config.toml
num_hidden_layers = 13
hidden_size = 448
n_experts = 64
experts_per_token = 8
d_expert = 32
d_shared_expert = 128
hidden_act = "drelu"
moe_layers = [4, 5, 6, 7, 8, 9, 10, 11, 12]
router_score = "sigmoid"
normalize_top_k = true
routed_scale = 1.0
balance_loss = 0.00282
balance_bias = false
init_std_router = 0.0352
lr_router = 0.000651
vocab_size = 8192
norm = "rmsnorm"
norm_eps = 1e-06
tie_word_embeddings = false
optimizer = "adamw"
learning_rate = 0.000668
beta1 = 0.9
beta2 = 0.99
max_grad_norm = 1.0
batch_tokens = [32768, 65536, 98304]
max_seq_len = 2048
train_tokens = 419800000
max_steps = 6842
dataset = "wikipedia_en"
Below are experts of layer 7 (counted from 0) of a mixture-of-experts language model. Rows are named router (the router's row for the expert), down (a neuron's output weights, with its number) and show model dimensions 192-223. Each number is 500 + 25 x the weight over its row's rms, rounded and kept within 0 to 999. Numbers have three digits each.
After each expert's rows: "comes before" lists some tokens at least twice as common just after its tokens as in all text. This comes from a sample of Wikipedia text that the model never trained on. Tokens count by the router's weight.

# expert 8
router:484471506536522520513520482476533498459502475465530478528528489529476519528472519501525521466473
down0:489479482522514514518506521510529481480501454506501465531522518506539483499505509495513509458455
down1:502484510501493483514487514520536471490473468500488512499492504502471525471499519518462492527497
down2:495491497514528489467554536457512501431520487455489476517470511491491442499472493496489545487519
down3:511480487533537528523485496494491511485529496502494502465518524497518506485503543529479491460502
down4:472511505523473464484500509497511503531494471534499512538471492490504539479478468484547493500522
down5:494503511497528534490532484494519485494463518520513520471524478469524544543510526519467491506494
down6:455490479509545532492482497511505501499533523525521469509527475499467530516482475506496503451528
down7:515568531560527540518503472470504481508474538475491486507498528515490498484476492449523506498548
down8:531465501508537476544486529483505522506507517499490530554509540481521523481511510509490473495557
down9:463531517493504454462503525468526501471488456509509490503501533516499527518491431512479486499510
down10:509518470520486462500496505469527525477502501495544495484503479514489537454510488530483542519442
down11:475507525473556497472461506490514526468519496490501518484490528508479559485480502515492479527421
down12:434513519498538489491519478465505465499472532488526519493448510533496497496486508494509461453461
down13:489520510509513524506501485546499517514462532477486490482496491503471514472481516511486515514522
down14:508459531491499515489497494458506536477487495503519516509545525468508490506481521514495486500554
down15:510534493491513467503491504472522501501460470486472495502471499462453493542516458515529453478497
down16:508478493487503477475511492471516513495497487548500478507452489543511515520448517438477501508474
down17:529485469518522509474505505480533507490538511471477466491486528520485509474510493480466500537469
down18:486562520488472517498447501497507507519523512510454492497507483558463508505437494468552542490461
down19:483470480513498524502467508472522530471520509455478530501500507466447492515496442573500522512493
down20:498478525475503485544498489515529487500479486507474438486516449467489508502466511516527505466499
down21:469494509474506499514506501507531454491478490505489527515509474503525530501532526443533476525518
down22:480532528508534468525494473539496505477466502514470540472496488525460500493488550521476498460565
down23:537488533520495474496475523533479512514488537470535546508491522476467530519532488515466479480511
down24:466506457478510507503480496503532466471501482525502497483497529527498493549488481490523519465515
down25:518545498446513445471497492465512548466556510499534498542540481507451453511476489504495523526511
down26:491507465498518530452531511524556557512484493476505512500474493505497473527484478460540494501530
down27:486496478499446492475512506464504544521493498506495491492463479508500445478528476531463492505506
down28:537521515527499486504477497448489503512476533499480488471473515494483502485550501510465506521519
down29:500541466452495478500535544502525486517521413529482508475458532506523524536512480476497508464522
down30:517516513508533496485508507509494534468479479475537515498501469492496495468466511518487504528501
down31:494517500477515483484562494446497542493519489494546544477517480499515470505492528508493486468498
comes before: "-", "|", " |", "\n", "–", "  "

# expert 7
router:467465507528514496490519486484527486462494463501528495514538491538465544536466505499528535455473
down0:475467499504497497502489502521538496496487449491489483513531502495521470485518521505497523478477
down1:483490495495503476534472533534530482468485468505506510514494512511454522476500538508461497518514
down2:477465542480493456479538492495532525440500504492495513504495510503502440491495489497455503532495
down3:483486514558515514525472523513507495479498477521476488499514500492468526491483541487494486468479
down4:461518524515455483487491490481518500521482474537488539545503505471485511475493517502540491477511
down5:487484540500514518489516496494510486490483474474507525516482472498518551505542545513476515517478
down6:470499450501548535514474513489521488493517515514509443519539469511474501517494473513508526458528
down7:507560525544542499548525470446545467484515476461445542512537497545506502495446541471532494487555
down8:477477506515527482550465514511529546481523490515484522515495515477513524508509541524485467474572
down9:462554502476474466497471519475514507466491443519499516494538534509510513512512476524485500503457
down10:509518470520486462500496505469527525477502501495544495484503479514489537454510488530483542519442
down11:472515506487547500505472502494518519502504480548502505458499522526495540528486518505521508534447
down12:494511482481510466523513508478521486512481505496514522491476494546471501523499482450483463470492
down13:461486532513538528487534508493531479488496503467468505532466497555520503504517533502497485478523
down14:508459531491499515489497494458506536477487495503519516509545525468508490506481521514495486500554
down15:493498486489514516506544494501514509526501485474483463513522492510459478571480475487496488470499
down16:489470489490533517477496439472489503473461504535490467520456453544545502518491535453516507508466
down17:562466522451525478446487537461517497505495522498538490525520496514523489495482470488448519537491
down18:493502523483523552529452520464493502495510499513503454479513453515505480500449515467540556492455
down19:511486507541539531529495485457540479465497483447462507503505532497480479487491465573505519515506
down20:498478525474503485544498489515529487500479486507474438486516449467489508502466511516527505466499
down21:475511482501514511524496531511514476469496524502446525506508482552519538476500517477518525554502
down22:498524512508512463476487488569503471470474513508477555514511500550485508485470529481483491449551
down23:479498491525476484439483496511514467507494524505512505532460526484486510516504506476560460488531
down24:463495467478471481506479474489561471486492465497509510503483499524497504519525496524519507501522
down25:510534534442457496475512524537518507492505518512561498521531460514429503515541523525516490544523
down26:508489489499504523464489497504501534506480508460526523535462487512502488515474485466517494513511
down27:504502499484454497471497508451506529530506511492509516482482477523514477471519487500471485500530
down28:520495535491512474502455500509514486491454532507486517479469496515501514488548503522504517572516
down29:537489505446463493463484492485496485531554439506438523486472564502490520519479494493490510462523
down30:486521482528501521498430513492502506521480474479498498504510498499528514490496494501504522551511
down31:484510499486528486454523513482492545470505528521507526482497469537504485496481485497488486472520
comes before: "-", " |", "|", ":", "N", "W"

# expert 12
router:478452514532523521498519481480542481470492480485520451550528487530475530540466502505530534467485
down0:502467472531497524529489529495538469495488476491516482539530503495521497486491521504497496451477
down1:497497505488489461532472514533527479470510485507484511500522503510447526491498506515472496525514
down2:467466539516504458475553521497525489471530496479496513506497512525493466482499496464471497525501
down3:476476533497517548505508528477475497490498471480469470456516511510496492507509526490511474487516
down4:479530504507460511455522484535547514532500498534497536561531506500528501488481492495541473505527
down5:498489499484520492507544494487505476463454492514530486510483468502523534542502548541490473527478
down6:492513445482530542509472513499471506488515509510513495488519470490471504529473489518479458460530
down7:532550556550532503540505473474506480463498505530480493495508482532471486468471531476503520513534
down8:532451523525519448520498481487555528514555484528513509547524536477521521527529542504480491475574
down9:448534525506456474476471522495515488463451448491512519498524543515488495505516446517476487475481
down10:514511471523493468500502506464533524471508497497536490485508485520496530454516494524490547522437
down11:472515505477521506495482516514505505500534486555451491509516527487466528516500497443536488539464
down12:473506494470522478488523503486500484471452548466538514490424485532534495519498516488525469464432
down13:462546524474541480498537513513494495467512466477502500502477491536474457483482543522507493480542
down14:508459531491499515489497494458506536477487495503519516509545525468508490506481521514495486500554
down15:514503495481513490487479488534478511549475461490472510531511514492435481551496474441500468432540
down16:500484478475468495505492483481518467508522535482505457511499496537520483492462523453483482530471
down17:565487500479520498495495493457530527508494486499519473497463515528486492459477429531519515505433
down18:499530538457511527485430514470500501525580505513448460453515479523498496462497490495489541502452
down19:515491486554525536491481481473512495455520487430491514473461502503450518512522463553505542502493
down20:498478525475503485544498489515529487500479486507474438486516449467489508502466511516527505466499
down21:483474523481470486510508496491518443511473507508485524478488486538541513484528548464534523559506
down22:473522527507496470509491498545495490500462498536503544475499528545486499480466529511508495453541
down23:514516484519489517466471499538505517484476504470557498510481481494460506545517481518538483494503
down24:512462459550489503491484495490513465536494489510467498476515510506533514503490490479491507522523
down25:488523523435493483467488507478497532487541513527537495515568465550456466529504478508475514502487
down26:512485493506505481464482500500513518522491504470487522479478510524535482503491479492484507513502
down27:492488484472465523468474502503526560495507523506522481452496487517513422470491492519507516518479
down28:533533505469523454483442480479461515469470554519471492481472509508523490462551496471503502508536
down29:486510481500462496488509495476514466524484441491456513474483506505527533546492453483485531518510
down30:485538484502506522497456501521456536533515439513536504482495481506477475509518509486500514474552
down31:489515494503545502470555498469484541469495506523496497508499492512504505511486519453520477497477
comes before: "-", "|", "\n", "  ", "–", " 0"

# expert 9
router:483463493529524521498518489480531483469512480488532464540519479525474525530467506508527527477486
down0:487478483521512513519503518509529480479501456505503464531520519510540481499505509490512511458458
down1:500490512503495481513486511518533471488490466505487508504502502496471524469512518515468495527500
down2:467466539516504458475553521497525489471530496479496513506497512525493466482499496464471497525501
down3:485489516523553544518501543486495503473539482480488458463539502516516486498512536498501499483524
down4:462539532503440484470487499493499522524510477537476531540515495505535509495498506491534511498488
down5:480497514487528479493533481509466487465468510502517518500516464478483529530513518535461468491470
down6:482500437523532542495460522483493522508509494525508510500517457505478498502451486524472471455510
down7:554517542526516499526484520476515492501507476469491497542516493520451522470516509500532521475535
down8:526433512510500450526511489467510516513533517507508537522480527487508489494539520489505476485530
down9:445550530501450475466491513492503482477455479462502527491508535526499491497502434517472481493480
down10:514511471523493468500502506464533524471508497497536490485508485520496530454516494524490547522437
down11:482561560453531518513529499511446492517536475527490526501516500513477529458520492442506470554464
down12:485504494498520497492525485480499469483438523483519534487470505544499483511513540508513494481486
down13:477483489482501499487515502525522503488490489477469509520511495549488493503469503498463532504527
down14:508459531491499515489497494458506536477487495503519516509545525468508490506481521514495486500554
down15:503535507476527511490495476505485475525467494484482453512494506486490516500503469484513464493509
down16:506468486492502502482480480453527520465460508502486482517496460546557502519470517424486527500485
down17:544452487477512489484483488501515508522536500517534472520534482523493525466501461501438498478490
down18:491524506485518500454466517484497530509572511522481480440498468514520478507496511495531547493490
down19:518492505529499517511469488475535487488493519452473525489493486492458525494531458582488529507479
down20:498478525475503485544498489515530487500479486507474438486516448467489508502466511516527505466499
down21:473484500503499504502515506500498443490479482495461513512501465524547509478509545451522510528504
down22:467542508531501464463502501531492520481461494523483526473491507515449495497472507492499496475525
down23:476553471498490495469464514539484489475488528491530518512482502505483519524494512506530487491483
down24:472508463484494513509481514500539458489496477507479477479488514520477513514481484491504503482545
down25:513511500424504477458483522479491535496560505544545467528569505534460495499504488486476510496514
down26:494493458497529519476537476508532538494488505474545502494473493476505507535486499490515500533513
down27:470483463516459493472496519475499554502477506498510510479472464515517456474540495547459510512488
down28:525475537497522480477490477498459514526488537507475521504492492486516489440512508514464503496539
down29:522526474445451491479461509464516495544529441503465539482473541495531526555531474460461511460503
down30:500508505510491495521510551526507512501491477480494471521526480468492505491491535511493515542507
down31:490504497507545509462576499462493544442513506509507541486490469509496493500480514508487482501461
comes before: "-", "|", "\n", "  ", "–", " 0"

# expert 5
router:471485493538540509491523485468537494476480471481529489533531508543478529532470506501520526465471
down0:493484476514506506525497512516522486486495450499510470537514512503534487505498515483506517452451
down1:484490495495503476534472532534530482468485468505506510514494512511454522476500538508461497518514
down2:467466538516504458475553521497525489471530496479496513506497512525493466482499496464471497525501
down3:464516482556548530530503552481490476463496503484454496471530537510502519464481524487498468477505
down4:474540540523468455471485501528492503495496456502498557567505502496470549505482526482528469502532
down5:495522515512561501484493503464523476477505539503483491492482493526515509503504526554482530464469
down6:477500462489554514507485501470489499486526525505489478524546457490483496539489456494510491483518
down7:521543539535546497503487483472513474541482506460456508508533512556493516476469487459493483499510
down8:492471511508546475519470494512550539484548482499496542538511514461470510527510526488481498484571
down9:457528499490461462504479539460516477459483468493516506483521497492494492537500462514483490484500
down10:517520472519496466493472499483502521462489501498533507483492488496491532465511479525487530523448
down11:468537517463547496510459501495503528480516451528491502447513498512490537495495497479509471526441
down12:498508515470578515511517517479531466498481520498509503508504476535517490503488470478497455464470
down13:488495521501546524524500515499517498474481476502476495486497480529521509536504533489495499506543
down14:508459531491499515489497494458506536477487495503519516509545525468508490506481521514495486500554
down15:484482479474506506521508500482504483522519466504491477496517487493462496561512478487496465454483
down16:489472475494512490458504433472501506483470491526489480505457458557534498521482527440490470501481
down17:549463468512576543440517522486526516494450482492515478499470505536500490483484515501503502534504
down18:491523526508510513477465521487521515539537480492498454501503489561475499483470529503534483489446
down19:504504501540523495543475478471522504476481478469487497493536505520465495506489440590509526495499
down20:498478525475503485544498489515529487500479486507474438486516449467489508502466511516527505466499
down21:465510473475488516518507518503505443489446498509458500528514485531535524476497530479511498500509
down22:475550556518483458472487498520518482470476510534474543468492513530467478500487530503485495469541
down23:518500493500480486456465516527516487468503487465516499542498509512458503532473490477514447478505
down24:463495467478471481506479474489561471486492465497509510503483499524498504519525496524519507501522
down25:493507482430465450501503531522521499488505550514546514506539476534462495537515497539476520522487
down26:511505477522528531458499478495538521505473500474520513500455476492507486544471506474522533528504
down27:490496494506446481487506469478520555528513466501509467521500492516475432540541503525467519522534
down28:507492529474501463535461463496514492488462510495467502489471489512512501501530509516473506551509
down29:462508497457534512498495500483488489512524456496480526524475526515503516544486482478508546475509
down30:528539486503508506515474504491498512539488460468488476466513507482493497512527520514515500527501
down31:489492501496540479460545491478488516480502520541504525450490466533501499486486492498494472495493
comes before: "-", "|", " |", "=", ":", "\n\n"

# expert 3
router:471478495544528518489515491463530483455504466491517505523530490530464536529475505510533532460480
down0:504465483533526496501518531493540497497516472489518483542532501524520496484489493506496494449448
down1:484490495495503476534472533534530482468485468505506510514494512511454522475500538508460497518514
down2:476465542480493456479538492495532525440500504492495513504495510503502440491495489497455503532495
down3:451521498510527532524507544487521475474503481477441493473515536517505509474483542483503482489474
down4:494531522500473470479507483518547512510490523512472525548508501469484555466464512480593488472531
down5:503545510536521534487510492492511490473468529504510477513490471492527552513514524521491520496504
down6:482496441517551531496487506509511517476501514502517475504541457499496538518495473520487505438518
down7:537555543546535491523520471472523489521480519472476487522512512548496513500465491461538505532524
down8:533474539498521472551488516512514520472511518501495548509520512489547539508523546518504475482582
down9:460546477489446477493507532477505457510486477503468497499476544514537494510532487503495463511480
down10:492519466497489467493493515484532514457498482496531522509498456517480542487524496535478542490455
down11:447537493487547486537464478507498530496525497516503513445517504515496541533504492509512511517437
down12:452508514511525482510505476478517473466465526493517524482476520519493528500481516505476472465484
down13:460546523516517511483502511518534472495499484480478491541493500538471490478502528506503504502506
down14:508459531491499515489497494458506536477487495503519516509545525468508490506481521514495485500554
down15:484559530488520520516533485515474537541491483465508455495520512495477487550505476473520496483466
down16:511460483493515490465510473467526506471462497535483468503447480541532489528451510447483495520481
down17:537487472479563488491493479480532527489495490469537479534509503547482521456484481485496525537476
down18:491524496470526506520475526469536521557516495514506465476495462495494484476497521512570500506474
down19:493506482524526533545507491481548471451489491466486496490517491485486493491499454611503520525498
down20:498478525475503485544498489515529487500479486507474438486516448467489508502466511516527505466499
down21:437518470505462495507529516484522474479505496471464522516501497549540513470535530440525496538519
down22:491555538508490489475500491517489490483468513508448547497487483513480485510506529517499488482536
down23:524521509523463497458464517477551497472470509464534545542455515492513551545536525535491480486520
down24:463495467478471481506479474489561471486492465497509510503483499524498504519525496524519507501522
down25:528522515428489476477510529498529493494494544514518494519546509529475505504543515515495503536494
down26:495494470510525543462518479491537542501508490478508527510470470487496501538490490473529511516516
down27:468508484481435497509526518477478528519478504504501489509471484505506432464512501548470492495528
down28:524513515526481468525475489498517517467449525508501485496491505498502523485538493483500532545511
down29:520503511464473518497511490497481452505536486511483505482492546515501542572477510452478540493510
down30:501511473512516510528474539494497521488500483492492484502498516503493533505533535505504538547508
down31:491517518499522502465524496505520527475530492510515525452470470540476476503486505500497493511473
comes before: "-", "|", ":", "  ", "N", "W"

# expert 13
router:481481504543525516497515473495543466461489485471527482530529499538478542539452516518522541465483
down0:481484489514506506524497524515534486473507451499509471536525524504533475505511503496506504453465
down1:498509472476498518524495510506530491508466487499477497485516535514450520482501528492505488522533
down2:456508518438542442494538491487491509478512518502486448491503505518495475504504473507460474509474
down3:499485534550520511505513512519515500472497474484483467469497525519441510494490536478472492481507
down4:486509525496459493485519510506558497503496476534474530571526515472517523488516515490532491505516
down5:502528488512539498478516511491484499482443492522518506481487509505511561525515505515475468506484
down6:453515458475517550490511540468502483515493507489522479495526512497494497517473503526520500468504
down7:494525549500541533530525480443501490476517496458503507473494525564471449469481522491508513502497
down8:526480483530537440531480482506527529526520503534506519546492491485502528499519541498509490471570
down9:432554528516474458430492532492511475494483486497503531455478550486498526487491422515488524484474
down10:481532494491508449512509516499521530478468504474555486472529525543520512461543492531469531534421
down11:451546499441499513518504502509473523537499462508497479470535481507516538500499480483502503504433
down12:486521502488506456510559517504497470497463529475529492510447478505511489515491473469503503466475
down13:468515479482537509527516498522505498533508518509524487510501488512485501482477536505499477482544
down14:508459531491499515489497494458506536477487495503519516509545525468508490506481521514495486500554
down15:482532496470513504475490494485509522539489472485472504511518502468449488511488478491504482485494
down16:509535479495500506501523474495499499479473516519513455465493487546523497488452485428486520517483
down17:522499453481529465471505512467502531529512490497511459488493510528477482482493465504486476497489
down18:488513508478512519494424489498487525492555488500482475458480496584508484509482486507515491496491
down19:504502512522500531506456504477533511437512524456511519498471484509468513486497469580495524513466
down20:498478525475503485544498489515530487500479486507474438486516449467489508502466511516527505466499
down21:477502515506487501483497481501504421502441482510473505484495506521519562483516526462545497533497
down22:480497498519513495485487515550511466501455501534490568490491513506477489491497531489487488458560
down23:476501456506483476509466532541489471518479495481558506508464501493469532517481507517527481466512
down24:493470493504511504518462521490550438496514477511511510504501516510503498538516485498516517472526
down25:527517506432503453498501503492514512499546533528534519504573481556462481494504487494462513505512
down26:523487474506516535453522480502526530501479514463521513523477481496519490546479477486514519524528
down27:480505492470444475496521496467504549517478475519508508487448474492521443471522465511459499541484
down28:528506540473472491497491489528485517476472529525483503506498494464523508477543496502502503483525
down29:489521486488476484462497490461499459528500443506461521480486508519534520545505455474478519507533
down30:504531513518509533513462527528488529503524465492500472505530494460480512517504527515502538502507
down31:467506490465542559462539500460496549466493517514515512487520493509495501498494521491508496471501
comes before: "-", "|", "–", ";", "″", "%"

# expert 6
router:469482499523529525491528496463525485473496468483518505525525485531471532525462505483525527461477
down0:475494472531524497503516529521511496496514449491489483539504529495521471485518521505497521478477
down1:484490495495503476534472532534530482468485468505506510514494512511454522476500538508461497518514
down2:477465542480493456479538492495531525440500504492495513504495510503502440491495489497455503532495
down3:490501520514531514506511556499496479473480494471450502456514542501488509473493542485497487495500
down4:497502499529462460484502502525512538516486469514498535542493507479496532480497527486501505478542
down5:526502516491539529471478507487506543473470558483508498484524485475533525506513518542463494480496
down6:486465469511549523512480498493515509471491514525494445519566448514512496540486492535523493464524
down7:546553501498555479517515507472535498543512472447495498517525505505489501487474523453508493487548
down8:519481481515500462534449515505490520505517473498508512527492544499504521505517546510510481492561
down9:464542498476487469454455522462506504447467444503503513518502503504526503514498465513502463487478
down10:518520472520490465489475498483501520465490503498532510485485491498491531464511482527486528526446
down11:449500518475549489507485475465485530474524463517499490455508497532491524494461531475524482535444
down12:476493492481556475536509470472517467478466525507504512474488512528511485510488474506487482458516
down13:463526510485530532491514531524517499464518512520501490508523483511497474507492512495485530454518
down14:508459531491499515489497494458506536477487495503519516509545525468508490506481521514495486500554
down15:466503482499521496499498501497512479519468468506475457516515501493458514557517436455508466461482
down16:488465460479516511471495440468518510470480507532479487483459451529551509516456520453476502519499
down17:553470498513530488470502525494500515506547501530512469544502483551506516494448504463452504526497
down18:514498478485506535477502535506503538529542481496496462472482493541503549465480514527518493496493
down19:484478473526519524514495484473552494455479504467465524492489478496490495489497470601498530523503
down20:498478525475503485544498489515529487500479486507474438486516449467489508502466511516527505466499
down21:494529493529510520530503523500496493494494467517458518515514505517532529474522515446514476499543
down22:474554540520491458445459505558488486467490502538448527489469523531477493485469508501464483479553
down23:504481463515472494480469510512533510473474505501514519481458478491485520513476490503546474482510
down24:464495467478471481506479474489561471486492465497509510503483499524498504519525496524520507501522
down25:511547504441487478513533519480503530465521526519521494518530501517449501512524493505507513546508
down26:492494472500528555465514480494519543510499507473512519497475463481506501543501488481526519512514
down27:473507459483438500509520515474481523518481502504501492515474483503503433463512507547466501492527
down28:522483511519505482492463480470470502463484566518490506499489506498513499477545489501479510532509
down29:483518475467490488499504492526506461528560445513489500501487565472472517527504486475479512455527
down30:488538486506509493494476524515467520483504540466485527499561504498525527495500493523484523539522
down31:465503503483521488469530485471464552451511507538507539477475482525487504501479471455491456491482
comes before: "-", "|", " |", ":", "\n", "  "

# expert 2
router:472478495532532487487514487482522480460507470477520500515517493514464525543469515485535508472472
down0:475493472506524524504490529521513469469514474517490481540505529522549496512517495478498497476449
down1:484490495495503476534472533534530482468485468505506510514494512511454522476500538508460497518514
down2:467466538516504458475553521497525489471530496479496513506497512525493466482499496464471497525501
down3:495522515535520493500516537531518479462526472511454487486543541473479530473511532470497488499488
down4:486505522531480479531531507508523542513482458513511553540512481487490556491500512483516497497538
down5:511525526527536494501527504455499514444491531491530480490491442490537525484509528533476523478473
down6:463484459493529538510462496521512498468501531502489477501546448498483519510491443532487490441525
down7:513553526537533510513523530447545477543496492440454504498521502506464517480488517448521510483565
down8:541500517538513429543464499484492496477521458497504542516500526515529519500512511511535506471566
down9:463553498494468503456445536445491500456454478483482532488499525534537518500504474518490487496478
down10:504528457508488451516495510488502536465517487516530496498501465524480545472503473517480547503454
down11:432501565454497497503473487500514555462488504514489514449488499491486491504490503491508508530441
down12:441503489497533481522520453499511468476465527471531541472483504540502527490491475516455481419482
down13:458534499499505532515527501510527519478485525506491474522511480518511486496518506483496514502516
down14:508459531491499515489497494458506536477487495503519516509545525468508490506481521514495486500554
down15:466498466506515502528482488499528504523531483476499459511524468501447485568502441510495479475495
down16:506451474474518497483490435457501514480458498528478474489459458548535494528455524462505512516475
down17:524441492495537502468499498447507514485504524513548478528493448523506532465478476485471518514485
down18:481522503452506537500477527486498548539542492527498457472521489480505504465481536490561477494480
down19:495508503546505509509497524478536525475508487473462532494503522484492484494486471577507534511493
down20:498478525475503485544498489515529487500479486507474438486516448467489508502466511516527505466499
down21:480511491495491504521497518528476479492519516522441507507514498522497533480493504477496517512505
down22:445538523499495500475473492586476486493460480488474502474524477514458500509461498479451507450521
down23:545527477524475501470478552555497522471492523474518535503472503474489521517514485467480472474515
down24:463495467478471481506479474489561471486492465497509510503483499524497504519525496524519507501522
down25:505512513459470489509509542506501545491499512503550500491519484492434496522504502517494493505501
down26:499507461511536537479507488474507531502503507480534519498464473484512486528490499464540498511522
down27:518478491487468492460500512459492533522504528505504519501467498500514462456524511523458490507521
down28:516506519508484458519461499485488524488450547507489502455475532451484543481552489499463495528508
down29:500480465477500505506529508485500448495523456484466542474485560530518533578515492478502534469514
down30:509557496527489476508467516493493511502509489455481494483533515481514516501535499498504513525513
down31:477500506494520516464532489466476534469489546499527544445435471525485483487466497497486473495508
comes before: "-", "|", " |", ":", "  ", "0"

# expert 1
router:477469511529532515496517488477538492462487476476516493528528487532470534533470510483528509464476
down0:473497475533526500533519526523513499498485448488487486541532500492518495483521526507504492450449
down1:483490495495503476534472532534530482468485468505506510514494512511454522476500538508461497518514
down2:469495494492468502477546500511502510466520481494471535509459478478494433514483478501482497525520
down3:495487529537492496508459528479490480470498474480448520475508515495458502481461520469512506498487
down4:445497535535465472499492515487526495516509468517496563545505490475495531509515489480553520519551
down5:460491542509516509489522498503498519474504492455527503494484464513502567536485521542504506470494
down6:467490435525562540516478509474517509476515506531497459542544457500486497512469474511506508473522
down7:520551559561534503538529479496507495476505470493477534506544524533468489517437516487523458480515
down8:527471494497538492552502495500563528473514505484495520509499521493488529526530544508480483497617
down9:439556506492490475510474525468499464481460477488512523500491521510498535496491480539510489486480
down10:524517490525479447515474515455510516487497503485554490473489491507510522454523489521500524526469
down11:436533538470518481498467507496518540472530482507486493432500484523482526512504482489510489520433
down12:439495491465529457535523506485545486496478537485516509482456510505503515545506464497521490434508
down13:469537506463503594466538502527506495509510509459495449483494492505511497487485488501467551481524
down14:508459531491499515489497494458506536477487495503519516509545525468508490506481521514495486500554
down15:523513492508494511513527498472491505526511497488496479516527500489457494542533462479526484465501
down16:504475484492546507490490421493504519482458490524499472482469447540535496513470513477489499500471
down17:518487492489509488497472497444516516489526486496487492504518471539501485478438494469486518505483
down18:521525527496518498482477485503512504512517491462533459499481490532496504498457489506543557509457
down19:508517493545510537509509491475520526461505473445469523493490509488481497490501445560519521512501
down20:498478525474503485544498489515530487500479486507474438486516449467489508502466511516527505466499
down21:444504487466466524500470532482517475530504508495476502518506539510532528492538519438504480530525
down22:493521550550521489530544478516474447513489482517498517475472484524471505512466486478506476466555
down23:523519490476473486482504516492540491500490527490545522535466525444470537524508449494524467513547
down24:463495467478471481506479474489561471486492465497509510503483499524497504519525496524519507501522
down25:497500482467519510470503514473505511465532542500525480509526490500460481505487484519505522502510
down26:494489464513535553457514486503531543505506502471507526504478471492493502545492480473522524521516
down27:479526494506463494500493487474500515537490498510502488493482465488497481477526463510467506504504
down28:518486505492473497496451467495488528488483526477510478486482512501510498490535509495497539520522
down29:487482487467474514508512487479489468478512478461477529471515521487552534555516471486536530486521
down30:510534499533524475532486513524527524476500471474524488509509500497463511495483537529526530531512
down31:498515498478541494460508505487498526460531509520500550527509490492486490501504478467444469463481
comes before: "-", " |", ":", " /", "%", "3"